{"n_layer": 8, "d_model": 128, "n_experts": 256, "experts_per_token": 8, "d_expert": 32, "d_shared_expert": 0, "activation": "tanh_gelu", "moe_layers": [1, 2, 3, 4, 5, 6, 7], "router_score": "sigmoid", "normalize_top_k": true, "routed_scale": 1.0, "balance_loss": 0.0019, "balance_bias": true, "router_cosine_scale": 14.0, "init_std_router": 0.0322, "lr_router": 0.00089, "vocab_size": 7669, "norm": "rmsnorm", "norm_eps": 1e-06, "tie_embeddings": true, "optimizer": "adamw", "lr": 0.00361, "beta1": 0.95, "beta2": 0.95, "batch_tokens": 65536, "seq_len": 512, "train_tokens": 258400000, "steps": 3943, "dataset": "wikipedia_en"}
Below are experts of layer 2 (counted from 0) of a mixture-of-experts language model. Rows are named router (the router's row for the expert), up (a neuron's input weights, with its number) and show model dimensions 0-127. Each number is 500 + 50 x the weight over its row's rms, rounded and kept within 0 to 999. Numbers have three digits each.
Before each expert's rows: a language model's description of what the expert responds to. This comes from a sample of Wikipedia text that the model never trained on.

# expert 7
It responds to: Table numbers, folk. Numbers and short cells in tables and coordinates, such as seconds in 60°29′15″, precipitation values, Top 10, and the word-piece folk.
router:480491498473500537526450418382471547538545515497472545481493554446471581552546463484507361485520539485536557542494463503425480430456502480494454418516407431455539498433579489501505467439522530524520436436493566421505496569544447555481541464474471454449507567539453478466415536452551523530551476612492356574410464456505492555466420472542516520556621516586488460528522519596486428485468
up0:524534541451515533505479484472446490563527396509432512438566433477546588441496533602486458487499560445539468529504545497443571495618470430507504502483498409526512501480560556508439439422541493595527533446435474364489537548550458500536569506474490477557562600517426416481476543477498474478528535441425546445472523521491512456424509476534503622421501519471472481614514486580437396551517
up1:486449530541569502510483461446524516472535504532542525472486443483475590444567525451458450538591501536544579491423471474507452431448548444513511533560566503525518422521499471373563463491606511502442425472521507532482422518484519485480447471583620553501535496464524513416494444401542517460505490504493413507546509542495619584476495518465501471521522648471553489572540437353572556483488
up2:470393436495504597562434559563475502496506494499528482437452401482541517589513406545520414478507468543532439477504472445470478446490466478520448504522487516510479480451502471557455401477416593547441433447543547552400443422518467524360460424535432561447553453501475437466405463485546421497451535521459515472475465500548519611437511550502476468489526479570472518495512628450464495457543
up3:485401413535494473554438504486446392561602569452475484520402500549508464516515536461474464571554560511461517428518514536485462496531520487463395427465436482493621502536519451479540425651436496520421524472369517481514432503574492428415545489482507431533531540518513520444535600475511452509440493519442441452416469427470470479502492518486535458526504454546443470484515498468540393491444
up4:497443501499466520484479481479466544546568623445473465470590532479524472446614498483474497534489508476496452409479465364526477551523491505491392508469580374465517531488461380541434350569552473450519492477423547394548441587490585588498594487609515427455461483495519460438449518559484461510507502535465486547481452524496475445564491458513537538503524520487527489523444474449531494470485
up5:553501634449556519627457476485435529467543588430502437524546443399515529521477508488495445444496473523473651490461485555423487443470448557491362508460476509502532520497461478511556550495484446503464505480426506506482538513481476543453424392451438495484464520492479560494467466385579458473540474568447373589451553497473447495550495478502512475512592504565550528561542545471496536505573
up6:502540541516456606545446496398521498514434486504486437495481541525454587560494585525454440393423488484534539514597473507496569491536419469538486506508517495518524523450586476524522511427512563540504436481460574460489569475490539507456513487481502489524398487531535387530443396499515445508518487623524393536449506494558524508443417558415530564544530490545504601535596367481478454532457
up7:494548472616482577513463500561418599591546537520398450470487526493392668474525530578406481520468532494519582478542556528407469432431427483444470431428461473480524501545504508513508470464472527489493428401504504539521483548563536497514512423491530544499470478544488467448410570548461506494516471536491439467369496489528557496529416474543582459539491537593454502524511490536519570485520
up8:492560621481498502561469474449480547449466561441501516408520539471501626459492489547504425548517528518547532506528499443458456500427425453482382404523527470499558481552530448473527461500547566587383404444461467510473470430542429539477550467469493512538439506462484543415467487481460484510452539569412469496496454590429496404598492503503506533430566468496525575574482528448508473614538
up9:482570425528521477516454414524540460418498521475541490538502497492574554569494469476498483489477521515591626445434543493538568465474518497585505382530484458522561457520532457459504525544575563501408473499486521439521550412556524434635589511512507449483465506530528438480477574569467408453438502556504487425397457532539485510502485483524517506573543532480541500469523367382482435539417
up10:496528486446462483510497430493466447478399384529436555570489578543489497426552446540558470480509524477522496452521401470452512471559489475471514412559454593439505503535569553469489557521505509521548477487601524496486525537531425422525476602397498445461611487511512353481527580501557517545553430516497447471497461497459496544468557515556476508486517516486531475496387387631505435461531
up11:509548490542395469500549444509639537497530378492500519506458510501524540465530481488478482443563520557471604550453470635562537501449536501449437421489485475515526399602521579445570456520526548574402494430446481508508438479547555484472562524511462506523514502518517574503582587461536521502553514508481476528501478467519598542391524435511534493435511506496475394453501524607575441487445
up12:518506420424545551497550468385506472515550486452507520501484481503541447583468498511549410567475525505526573491586477534544474432536457484473504530472525494433493497469475425430446579416430451452519448390526518442547634571472436507465448586462507519516561454491401499610533497480518553505536517588443454543504572418508562524383487501526468440517458458583456461524521552555488424433484
up13:545493535504527588520542517524459484427534474438490463444532496452533546633506516486519502436489520463466493497388497544494515422517460563484508490502482462458549391447440490509413578414503514592580565537523510445507482532469552455576574453506521425459495471455540498502474396506544426517546470444605414526433472462506439580445457576487492558612477449542472523542575548485385551557538
up14:548523489475484478442443428460554480515538519506503546484418502386537552543429504519469513535583546436501656510538449557495478429480547515579456498558464366514452510570509495414578411527521444577469545611531461513561478572478466456482494395539505485482482555468469497477538527481497462573615518456470391517415491510501502457534481509566457575444556526502554499506480588426518512508444
up15:503551411464565516519453482488527543508452503439462455463465520545587591641494447511499496401462522387526496549485600537440583499472464587526467404524480486490521497455538383493546503487518526476488437410441599454393541470516533531555524519403416483469547507500541492587489565539562462555523446503551410576479486488577492433504495469517543528509505381527483534535460510491450466548489
up16:467479508497516465494508427477500547516542437548418397524438514536424563431512554488539447581470524499565550518519505500427549560486491505489488531510444491517516381533521446571548496407556404582443455482424455499561463599540457465535485508457610498477542588575479485484480439553528577512611549508486539492447564500461465529595587442575521415587558503418471516558548494440496471469509
up17:466601479487588455539451522461512577523458453504417522527489522546432453540436498472523402489476428446501538474494536469518462431370490469564466469545468580452507455475522467531527486509497526438509526473488399390464533511489522522563473468510475536516573563463452402446478468543521536477656492559512476537485505485474573464437404502462535540422508507500485395529514542661483414562457
up18:448545572480470451482439519485503411560460498478508484482512534536552538478577562571487502501443522450536419516563455493515542425573499458465506514529511446483515509521499556540534481435569484524495424506504558432382464428498455359459599495600558441472488486516591404526361496478432466545524509507465382589413426543518494455533498510531477512520492553553566551400486517490478457442449
up19:521536432433424562502635585490458475508476538496530478443475526429501500452407467468551437424552584457534511520475518544518465515470520530451441443472499448434540522523533427389457586517500434557414544447482509451457406431512517435515443507454561526444556530456446584454443487514496482469537419504414524361440488497451595452455517494435469587522459494490524453514495523548503421481437
up20:494532449505479410441488594525525586483482553501473450503508448541507551534587424518455457534558482457564582575511540549509477458391543539483413409506476440493522470408556560482495413514452468496504421449497523529513514517529442445597594445569437510475478495540404485450434516526494536509462448537415509561566471444477556498416457497557531493514531498544438442483602495522453430634446
up21:432509444571446552453580439490489487577521431527485576489493426560479596437617574545464433419501514572438470450544495502464481489528506472511437470480488506451522517558514482482493488510515467462495398480417522471515464487505608557488566491471526540454469513548571450455454590463506583467521446518521427569391521464563594532436512434474474477545560611527497423417380446524487502491531
up22:517598473425471525549478442458464482500423456483589552473539440414491552599467564496526466436492509481490502514520464453380493565518504574547458457503512530508540538475595521412462515576563552541522492487494570397483553516562502512579553535490405458411519496514509613607545541447526445533535473541434415581467405478522422464507565515521502499600509466543508476534445448484470553571485
up23:517613471506471581540462384455563538413519457520526509553540513544608531529530541463486464493463544456587551464543437456506506548545505418604457388516462506523614467450570492533501555477507496533548580443440547469554509572524476517578538455516477460528492505495492512536561466497504456463566510612389432520451474588419499485542529472523493553594581443497550508533448475560567444475480
up24:490457415549486520502484475490526543534386472530524511505563464499454566429516523541504424423488465465548472507495489403451490527549462451556470474491535461559440536526531460531506485508506461513560555423562590441494473530483525550480522387526440432447415496491449363433485439547542551533526434580560444535455494440470388524486479546434436603560515475437452532485494469598500572367494
up25:570518456498480595532473464489471496499504471438488520416511596460497603409519425549531415525476576493414561540475554524573440558402473446435421439501463506481434529470531520499513603398485506547516519434534583513462490534517453586495444521534411571516524419481533513557545510543501483452593529542415405492488483441489529524509456579471566479547495467560431508463409525546413463521458
up26:494499519511528525500427525545420556480564519540503466506519460499470560624600528515545462513456508529465473531429480524423466480444562612544454471460439437476620531465503463425476510462540472563526512496508583450530539632595451489596543432487480470453507479520455512468465581538508545487566430489457466428398466469541450444567561547592586506505545488567473424578522580525448532523498
up27:435496513451522437492522452554434554501447453398423520577557566473555441492504504369536473424423421471465550550486539476519483457449513568429417476492484527452526460476527491436512453504533445535520458479509464479451552466527503538548481523574400493470574519536479473497526418471551539488523537417412458442430546464495483587424528388399497403561549549509489450586466519606519459546504
up28:472551600516429490553592430473486474441529454632517556459537423490398535515504547511525478521477529524526583520456439606542506382420495442473531493539540590460542465523498469476541457527544485494409461458527400509462497536452378511542548483435569473519464510503540562492474512418550500480509456564476479520523442532499547469589472500537554453436563506405458504385547409557527534480511
up29:473516574481433507439535450530518498394482443543509554541420460490541488530545460523476518506488496508492477515516443468512494409546537527542459461426399461557453389435564463453467485487472441586453440434481496511523519551663486566468571590430507496496591489491602506476464501529599469490494519550554546489534557512445527555578459529563505507530508544501495337501528418576538467494567
up30:509413462493450576508655433463472534480530464507499524494451476517548626529524443579569480557560502446504409486557468480467456466486582485523503475489451418495472468434514538541524508407464467515477469480470401436491484461515568624523479539475508516504525507484544515547447511476576526520477499554463500636460446516468534563468554558553488591533541494562466384578520461624501470415508
up31:435569591534533568524490528595482470537549399546514471491498424500520497522528432556489395542505522441452479443443432548488485477481446513510455480520512450520570437449473483455407622484467567536505388500517437443573457521543515569604601512507484496532551497431510433427490552550531447462565449562427505441514370489469472406563532498499516586493469473541457495520463549516436487535560

# expert 21
It responds to: Capitalized word starts. Word-initial pieces in tables and lists, often month abbreviations and capital prefixes like Mar, Jun, P, M, and Hull.
router:491507544489490506530570522412568509465539494464491490498493567460416607564539451578558402513476576484497551535475446449461526471445540574492439483499482586414516445426506545491474476436609571443439477418527539453456453505526464542559512581513515442476449489580467437444469554511547500633523464537375384509459539465454445541561462501474541517511555545581490420494495436544454502514469
up0:476559607532411558444539463567509551463486553522591395497534459483501507544608504514436518570496472471495515464442416469557518448590516521398485504490515449474455456453531549432487515457492467506450547431580628421502550368467514515530553440475591512492473524511514472453498484559502573497476476492535467465442464498562500490448583434511550510460506482449584572462634473501537495593515
up1:446566525417526520578533500520496471451587553450526614446475569569612558543541447500536518483496527489524459521424466452427476556486498540533455509468492417537513445475563541573488463400555511478434600396476441490434521490525471464587547527522463572528505530566550500479558504491510539595505430450389456517428519531550437499543528484569436433513643537536524501507504526419485536469474
up2:486543495441587483535493519502501459460517495504429545572575484520302531528540525475487444519431505442625493502502564502508545487447416556458473548520484503430437558454474374601421539456600515489567494503437510504487448450484492509419523540476580493483552453504463439466419446536485485522524485534508389481447453513486557459602489498523554491485479482468378457503482491418467442517451
up3:483476559442519509500585538535505464519508433507455449434458488519578589417375485568477551489522517458404452502418504444470528432363557558491459427536495560450527457505507477435519460512543502435456574430553477558483564528509525519443437467527512448518439504548554489507519612474502562414599439491496459445496577462501504434498466517442515539493482582560608492487458506597406512452463
up4:506523517457589421446456436448459501535389422458485484448556455516484570550570440514527450534550527529440543529404508594425498520528550510541500490452495582543524433493470401513447522530535518471419557448557548539466541530460454511541548521659500543438458565499487547541465472496501472572537481512521460526439410540542489453625517444527563469487530583545454495394490598458552513519489
up5:492511477401431523386539524439552533502545515441500458435419517491386555557458532519550528431428534459540521536503461522496583433454514472582388572541473507403548536408465467477524519567540499532474436499479416439499491524532511498408419520488500524405438401464448554511489553529509568499490489486507538524432518514494407459516550529476513405543503554489435510485468522457398507626556
up6:446556487493533516537485564472523450458453454507484440504515514480542503495453417548510481594429505407524572482461540490564610473346475498559419531520449407516408556496464535559486452483539485609552559455434490506470535492475505479457545530491462462527496450529494412448541565562505453541514427487429536479487564445482543403543397528459547446399480504572486519521438536559417609528503
up7:518556548470515597528497457501541578556537517513628546521514499511515524580484416520543447497598499495632452466492444439479486531499498563537531527487553500391505520442450555566469389455593456568536534481498465419460565491564560500458471466483461442510522407528471460492509464457495494605530554577468382464498530458527492524503500491539430493450480406389502443570534542581483550557517
up8:441596503470425499568559603479476524481419588577401349450501476559487459575507504521550507464468543498495555506522511458519522464533475466607399578467486427471500418532495492408448432478572475462475515383496530517490448555502516457441518492554478496525495540513516444463496490460525500505442426525559499508536605420506505426498502489530513555457468557560552376505486469497559591503423
up9:457544554547546519430459555501571464449447519479491523495554585511455521556479486452520415545477499432492444399572484484554509496574507447570491475462484579364523429532600548435585489520535490517399529424496513448445540552530500451638579566432464425521584562503533512508464493471498467573545469503592471539432499490526483457497504528559499521599502485511594525519552541437430568509481
up10:465560479626529518410495598516456451557476564520415495579454504508489468492568489410626557529522474436532483528525464420513464461484510463557484604516443542425510510427464548582425498494541506506572485519515504500385462529524479480442608619556469448439556442487478467445529459596513580601491525504509485458512524512408486507464473457541525465461456494549515463530516490536483619484466
up11:515490516571481561544477457461473444568580600465507459529528526504387506574485535455455463531501514470513530532554482467532571537541512530469489550532428599447513476436574419565489582529469520488478471437495519581523365479483522574557419421488476449504532463457570439575544518466541521503530578452493418548493479477513502534561373453467447513448469506510541537573503436635534580522582
up12:511552504319498431497567387502523540492507437479541574431560432472523476581521518503504463524520554522444470477542485500542552638485497540480486569557500502466521465520557502491525498503599532536380480500558432446413458434533426478590472411599496536523513536533497533531549514480495428433512382469496503557555470537500531494503510538524536513457500562452588545438554497490493531386539
up13:520440461445479554501530517439532421502515560531551523404482569541515494505493529494450416483516549475569493517546504529483468463564546579543473524438545537412509423549563527420571500559623526486384489482438508400442507536524532428563481543600528499463540565554481501501439524406499507615500485507470530514528515464471452500524520503464428587646488545536550478556503515568392405512500
up14:448477538508451443588511545525538453473506442452525397582399537505526486533365543533512413514364472461430545520550503444438587434394525456511531468613456433520504549497494453573410539476475473543519534536478476593470522477548490517404448535469487381471516464490432443434525472445530480536523536496499509430510599416407509527539438531466479510462487478527528487476463511461465520465534
up15:495580563398531415412603557494525532499464511541456448473542519481472503488468533517545516530484513519442502507469588566485440494433414513485455531520504482515496565447487407490533572513577560504546454427602439487511539510529493493568508473597470480518496572531494480506569477624528430455591454429537462570497486448463614398491462449524546484560544509616480518422467428420531511436457
up16:515609547488504494437481482485491480477455551548416440405537513599454517392581491590495515517513509531527607593471450464559528488477476505415428525468503519526528485526471463494557581463549532515490574486579537529429480517496491561415559507641410463570468541577560471526500512405530462519526446448547488452490478476437524463597446512520530475470487549511602448564518462535449542506397
up17:482474458509640506503566491468484507445588446433495439579555519482480589573527488455513510511504544462482527594506492445484473433596467532503391501406484451457440532557490491474504485560577483496519400444466548570407399423425512530496537488509453541519527426524512446502520442620481397576530463570486455536496408535515577475492494517536526540525486470538583490504519500449566469584430
up18:539496514446564514525515407397538504375481461468501548511490490502539563517491530470497441444489536469429477533511395393512445464430583529464523539437501422441449493531558561532529424461508527604516513400482387429501540510520506490545503491419456524551528357409548451464556413455507451488525421544451480557436446548402483513471474563446552463416531535461501499534474489505527531494521
up19:443473576547481540561552476486585490477580475462475530420532559599530584516556451521411500547490473421555604506465463528546412496454505509544437463468573381521509538453544572539455600451514483494476544468502492450491522477558450499468477552519548563546514500557595531479447471449515475571556559510399467451426496447477487487627513512469485434418534617572458468497491554524509464471431
up20:467510506497504594512485432444420428501557545540472514500464521517506485558571522390461480581560485494439514417527424500563426492492498522430514530519445511579525469495538473473461540575468565403494438464466449526463362514471491533631452552438425384411501521507525466468404420492551487413518454543463496480459486477451464519406429511490465557520496526516593537477485510605497427536519
up21:476541481431521535474587503472429570459442480489419440506526494455385519441571480475534491498434492429557515521455407389490601459576597522422448420417455500533444485482540517476499528478558437462486573475396598426446429515545526483512535508561531471491424513458537574521542421577475571440403480558457516489512581590507489479468471533512500578520502573495501505513458558526495526537460
up22:472399489509602516520479411438578486494542506495505513440439511516451521381594419570491441606482576465514608523566480494605527476475471505466496463503456563513474485512575566448454522459482492463504466469479619499476400531505490517492483528385507532498480501555517537512457499516543541484481501465348521483460463525490447561526513440560616522562577463581541511535412498585530495531518
up23:481459553572468427582555523493537498440504507595615487563605498506510558449522494477516478530533557511503444488392442452449344520606581569359505440512466529481582553480485445509491529503499497506473492515524546566571585453473595480493506567525492553450474563520444447519552475507509490561576514491441416444532487427487571466581484424522552573551532474561509512509468528490474522516510
up24:452421490470510536557615557536475451523517522454569523434438602468558529510425467545483519520538524434558537538539513519493498458465588461479454448516473458474536530476566644459443408507593490542416491462434509475526483446516513482504497508574526595493476425603497491446581549513472496595526519512424480473515437573523501514540542524581397485493560480541563453531441496531451386537404
up25:525485481524433471553501480545525471481500554486472565544591469438447514484613453521538536381443573434564540453512581467504452474537445569530459596458564487397539414428488467436424455436529499481455470499382459530404445464471521485396535471487529501443528548519417516465554497488598522501523479500528511455466569582499550535509538451428529451542527583409418447465524507500465434483469
up26:500547516477536470504433547474536491546478469530508581512469548475440621527579507568543422421464581448511548447528482546501436449506621499497442497485506523555571478519536474431489512451457471492412472532354576402418454572541496543567559534406459495482615547582514467459450516437512490516514498474538443556477478564468470447509506494526439516619481546460527567479512506480412448544429
up27:480504464625552456576559481478477467447528459459479406526495542478510579449443504458525529350458487492456487547414436614453456464399502508569446423473529524522586539469508526513547502418428442516471450448520522446440494482615484534538577506502485536501502424455434462526568486435536478496474518464461485495515551499610493514509445487411558447504508526468418433555424481573446411505523
up28:499495474571620523560500482490457505524515567526495545413448543595519633448593440548534488528521480485481398474522490474500396424529548528508464490472502464508527444486595520582507444539537545537370481461473521372381419468550502446529513549541490458496484543568521440462429537474543550564509465453476456543413463518430458565531536518544486509603568516505506524526516542507447445557477
up29:485559500481467471421620515529459519433466501460502488548496463391495547515454544460525418480493427528436450485421607489514472450429518527533558524454484600450638516527448496463496493523589495548324429456449477484473471485477396511561518531592517503503490546487413527510567483562614485515469487522490482555402491463639513533432512497527435469457483499516547513511506491485466531518502
up30:487457536530549529499490534434528501451442442515602463459517585528499556439593430576495458556559581478480508470500487491472516439560500510440495422480423542584589443509519481486469504475558493428394556503445570490374462494565564437538523584513475475523518549538493441404466500422565544571492490413480434452513542493367477511527514543459564584543529529565533495484471533525404442511456
up31:432457510457547639514464493524513465517447360407450418562505549497484573496496459516465520553443519525483540475504456417527530412528558437553523480477486483488469487491466429497483455450553499506446586502535586403374528543409585515458526491536428426525507495529526473394460491522551508503495515452505436547492591400483453524418523542480555482515510571552509527575507489479560588491595

# expert 62
It responds to: Place and institution names. Words in multiword proper names of places and institutions, after New, the, of: York, City, West, National, University, League, Jersey.
router:381460426508508502552506488406496545408435487519493436490422478491547609553488523518493426420465487453461471494562459461479503507457520505542426455510427468469529535436634437521507495463499584504501458435561578472509486495669517570484540462493533446463426572579527528524427516498537525554493514434486378558530537480487554456545478520441485535623563523541485406462521478498506487469498
up0:505514511528539567526519513480523490411532508476606449408545508499509444442414544445445447498497516316450589452562500503466460501607503559571453537412450353489487524536465454481491471492536515556438534437372536540534434481496562473403562505418526484508467538526517436458519547480482506509485516429524478524511582501462575491564505508576483591513500514503518443462502498435441542487435
up1:409464411529584527567543484463530493531557485445530465475540516472550479391510485561408484538507516438432566534457573531550529523552536534533473471527487516553552461437610545517464523492571502506470512448475499467467542471498607440447547599486492517454361423592579526452559531461480572475464520468526445513572585478540499466486477554529552548401489491526586472465513469459524375508590
up2:432445480421540491579514498500437361506626466460512456482466425447517521590407545455456509470516485389470457461516436557420494489488431424546572403487485524454536570482570483511457576570467506465430504462551524463470526494507477568587597476486509485518536552532508446549479492548538458588511524554497486496499446503474491527547540430570466563610506432563410468524532480493476517563418
up3:523613413436481417477496507454532534459474520589464440507530500398525540468467439547545379496509471502426457523496521503434484517457504502493461540540510485457433585436525596566518471494525503430545599477445486444543509475589541513568506378487568453480476500480559601547530481486478533503569422515459443524547497550495564547496442502483478472570484499547376528458576535468582597575435
up4:449513499531614496452502544458511453517461507542573448444468518554530556503418535480424468570563508531471484482522494550468501574530385560559512493477433443483449521601521417414453632521585534521493530495471492466489455563458444531460459526489570487516488566525579531560565490416474478527529455502485462467410635421529503556481499517543493497537544530515556465531488426420424547354497
up5:473538529487567477381540582547501498562491479535449462557457484457520563441543580512484512481433484509458452514514519422468519445581438525462484558447500480511409425562537542495557530438506533498369529392514518450472363501444519449602477482492413527503552567460603487565530497476507479481482508518453455439399572501533515489416494450528472571538429468554528491487624497540534440570507
up6:476522471493442509431469514421489497511453572494459459425441542573542563558533421492442508551519467406376477481493591525471599613474447448500464429525465525523517578397600483484523528542547571480546489443505564485485553418550436547618494538583458470514489469527508509520542482564479497467577416526529452499538541509589487457468467519414569466458448469516448548457411553552525521483442
up7:499493509488519531501641497512559627487464503537559530532561408493513531486449506562515426483590445457479562494530484503495582446584511483562522590513517515460567465511512570541551498487446514513481554435553527505543485460486514462466531482417518451496339432553551537455364521569510455509489454449478456526515553511494540490556491484526392512459551431629593519454511484398506449551504
up8:436552455509524447544590469462582487539570406458576471566477502432478527487527506481446467544518522428587534491491516503531451509473638614485411471485582429491532460511569606501526503436533446513417501513526569516540477559529510411564553512505486478404424466562539523532510479562539494524411586439481456505515504504550486428445411497521496544596471484514469513465588529482522403436556
up9:448523478506577433504549437460449543502459495508492507500406470532455528418432458456482494475495474531432486543537585476555509540453491620440462566435518494509442606500482509506519479500528414460598587513434435417559532456553598439576495500547420503529535527543403485467496462442481528496456507524500557441471502485442494420433537564460586403464457501408446465459462456639475544474479
up10:422465437508548544575427596411584494444443446504543391424503474508554566492484447487499506547485477444440558488615474629467566399511604499524378491510533397479460538504440416425541484398562473472481519477441496541508533554443528541576527522473441491502474474600460566498559512500470478484474520500472472567486483504476578531442509560549488555480497498532503450459562472529480436511527
up11:511505400527585481577553580431576426449599444462630445455511562448499577495481447562497496499476536454552570589500536540472445506505514494502506493448516459488500456490512547545457494499575470516523557578475541515529531479552505539492554460486557492470541435561634500537520442555507430547481551406543474636538506471473581447445508462542572500593499520571559559473498492438446514444578
up12:493568469430504497518520419507467534578493457510548496520578469477478504528585484531493479476405461420644486482452457513497448567449524531448514550501521449476545447478548537538461531504596481560453462543476582502480508515508531468576555481551515541394440451578495499481523468604519576503444561476515464447565453518513532447546475374496443608529427539449431509439468507475445369537608
up13:517418501389510470548558530601474591536540479442496584497461457477473443557456587402548458525552510424480423559489507423514556576570580489444548411469504589475458467461566488453487440554558536459576471491520584448444484424593553530511510437495417476513572498468555437485450483527567559518521544497533457514485497555502514502548472475550447531427457487584518507459575555504524427567447
up14:555440470531499552494566518490527492400412503600463451530501519466504497401490429566455489475524506533487506572506503505573570433462496579582400529438490448523544584434486396435480588511568501554485472438498506498414483487496458539463503567563441565454482499550567604532552500407383483534516439569490497495511554466481496526539476553540396543496531499458560446497534427448393564511516
up15:453434534565525519534542458458421498549507547449502607513527475491508541568447468496563457506515566450400404443554499472411541470473418534543548424534437455492438580454553439543411515542530524527447430461548544490423554437551457601547511551511508467575567425510497555532461484479443450537579468519438532473513447465514537550515485617537448461457564538490490504545450479407392556507548
up16:405452458416492514550472484467512531433493460467552505438465515522552578483584503510519436494517562461498522448538543462531540401376629413432466480518500490481490529398500422534564513522536446364464444520527546513541497602505546479510481388483488513485554609503476533550531528465514509525465478479557471530505588561483585447438515533475533473525481529572560604569587432515461463534486
up17:426456563482606561461549520484553343503529490476497482470481484561501491570548484533413494515455537485491434485648505486518499536525462417569531445480488512525463436509618404469484575517466488494414397459453587476389447505542408572525496497446508506538476504498517419563468469494589468557487503509443451520466506475525519519493512441490472569582535502571507512462535462430377483511467
up18:394387501495561583481490449485494486510486542444594596508494523639559409601498544381435462450477560499497441403550467467498542477489558456511486507538509545536482454430576367465487572493406478543441485502445478519473512535535499607488554580502522499444429426482555539447453505421510545540518469434482468465541496549511516552463498481515482447447521494582495562511480459505518438531547
up19:480418538524535485465420549470475405483532423577469500556372451474397595478416477458602501421540483587408470503487529487472504535504448581489594591500482546472486616449460534443499468510564506571535533513463422468499471526558422550447566453410473460501459535556495541442500523436442488538580532522443518538468478489420521478563517486527509469436495578514409494452463490538500541454468
up20:512432492506413520487434517424446419439463512510428440472442539617523571537474513563490427532501574477461451483573403567545491478419481472534444472494433387455459489497530513482548505475413518519431445461537562551415493522537465550545563504442533494518495581527471568527461542474516487517562468471447557611512555551407533510499502608485462531620507562422477496506485492451504556540395
up21:396605410468489536554469454414511548421510467498474449464523548478518493492492516506525489489513518405483475476531546506539473478435555471541400437552466455509523538422485488573529471609555504465558418519464557533529489558519492562441518365528527492485532554489578487496433553452461483518466529456545439518533487574454620512482484567452580359458501574462503440569542493433476562578431
up22:469559476589475545526519523440539534460452522492541471475493481407450442485444468532616439522392501459577537476464503495471535465516463543512402560469528343528491594500430415565427458503518458533536513484479557503554506541466548544373554409489548395479524555540543504487437492503534506510483530424522500513456490441480603398509479482533506567491465533522566530509422497480432620460494
up23:533456589495522519571511471475531403484451552548408460538368454530521565456510526464495431420537503478515520517618498507453531387487532500438457494490535446474527526515566466482501539484519490524444425475438512457502386517517404513493508536495437505514521605545580472452455474430527488521498427474433461492472574476362575471436456464432363545549480552524583461499523463443550488468513
up24:532509469572505540646501562509518433403475555494427411569500586448546563591512494444530401462578545478536574460521468552517503438502580538524479436569476469462513508501554408445460471467496582408475429488502556562522563562586549490520425453547462509534488574571409530525510530548526480514536518434504472489453525507527494486517483561437534534603501557516503555436436499426475564569477
up25:475576505548544485505574460432481493391502539427496465526483526535594573580532501584492469485516500512458524495488527444490467422507510481568457402447496467438484650427551464488445495451543421540444458470535605520472460516615378542553588496500465489519467549583395530474472525488512500542549460499450484515457587500522544487527455569408453438568543513444436482513504527479456589450494
up26:554524498532590416439551452565541565432481536492534563503491501348490524434499475556506443476500467494565571532499478512555489510492489474503525553543511556541461624444507603449458558489531525509540555483442503442542572406605500546450500563519559395458465578552505541537633511530529526526603532519463513444561567485480498469557452515508503581522519517570411538471489473477522597526560
up27:553508453542505604515569572493480519419568493514527409513422473498564521480420472540574558596569488402469570537523525559474446348460450489550542500468478484441507604529474489482505459507580475509535565372526537454591381490563464563450587560552502478501575517527611474505466503498537468498515447451531523503493462456479514565586448503551489471505514500532511472475527474456534559428486
up28:433535486490436517586550470458498521443409595708409478410447480453606438539491464415477447495502497399457480474495540548476469527445513487539437566552506502480444503497541485565485462561564492440511520459530497443519498511546539503560483482507494425470548566489474504554503491454540528554580447472574471476529539425474607485436508561401445484584451477560462471526509445487461516566485
up29:469471469495508483593444402553469484568503538413495507525554449499476458512506516459429491511588506486471467533444538431518498614594552491470485462440514511423433518428574473558490427435475440513495477500542528456428610417540541528444565502526524468471450442553542479448438480491564621527456595481521414526607434506544464524562461560447526553529505439449466536533527602490536460573569
up30:469475559498469519480481521512438565514538460547541484484467459541519492609525509496541495530539512491406417457528491525469517537455484469435506433516418446425496505534545409517484501539462468535534453486517531520436565444591485490560580421431547484540534590454500512593551520566581455612565495526458539638547465558411480571564505499454457480556557499569436484459578524528445525601377
up31:492534506573486472430530489496425595530480460496448539536492483493497610544445468545567483466529506516386491609547613463507553527470431492546461528512415478494463463495505532451454452578470547568542567527507577552459519450490473464565492414460564517466428511497471542481477484639431477474543461565481461551535570549525551625467492524473543483490528461579475511537654584443504473544462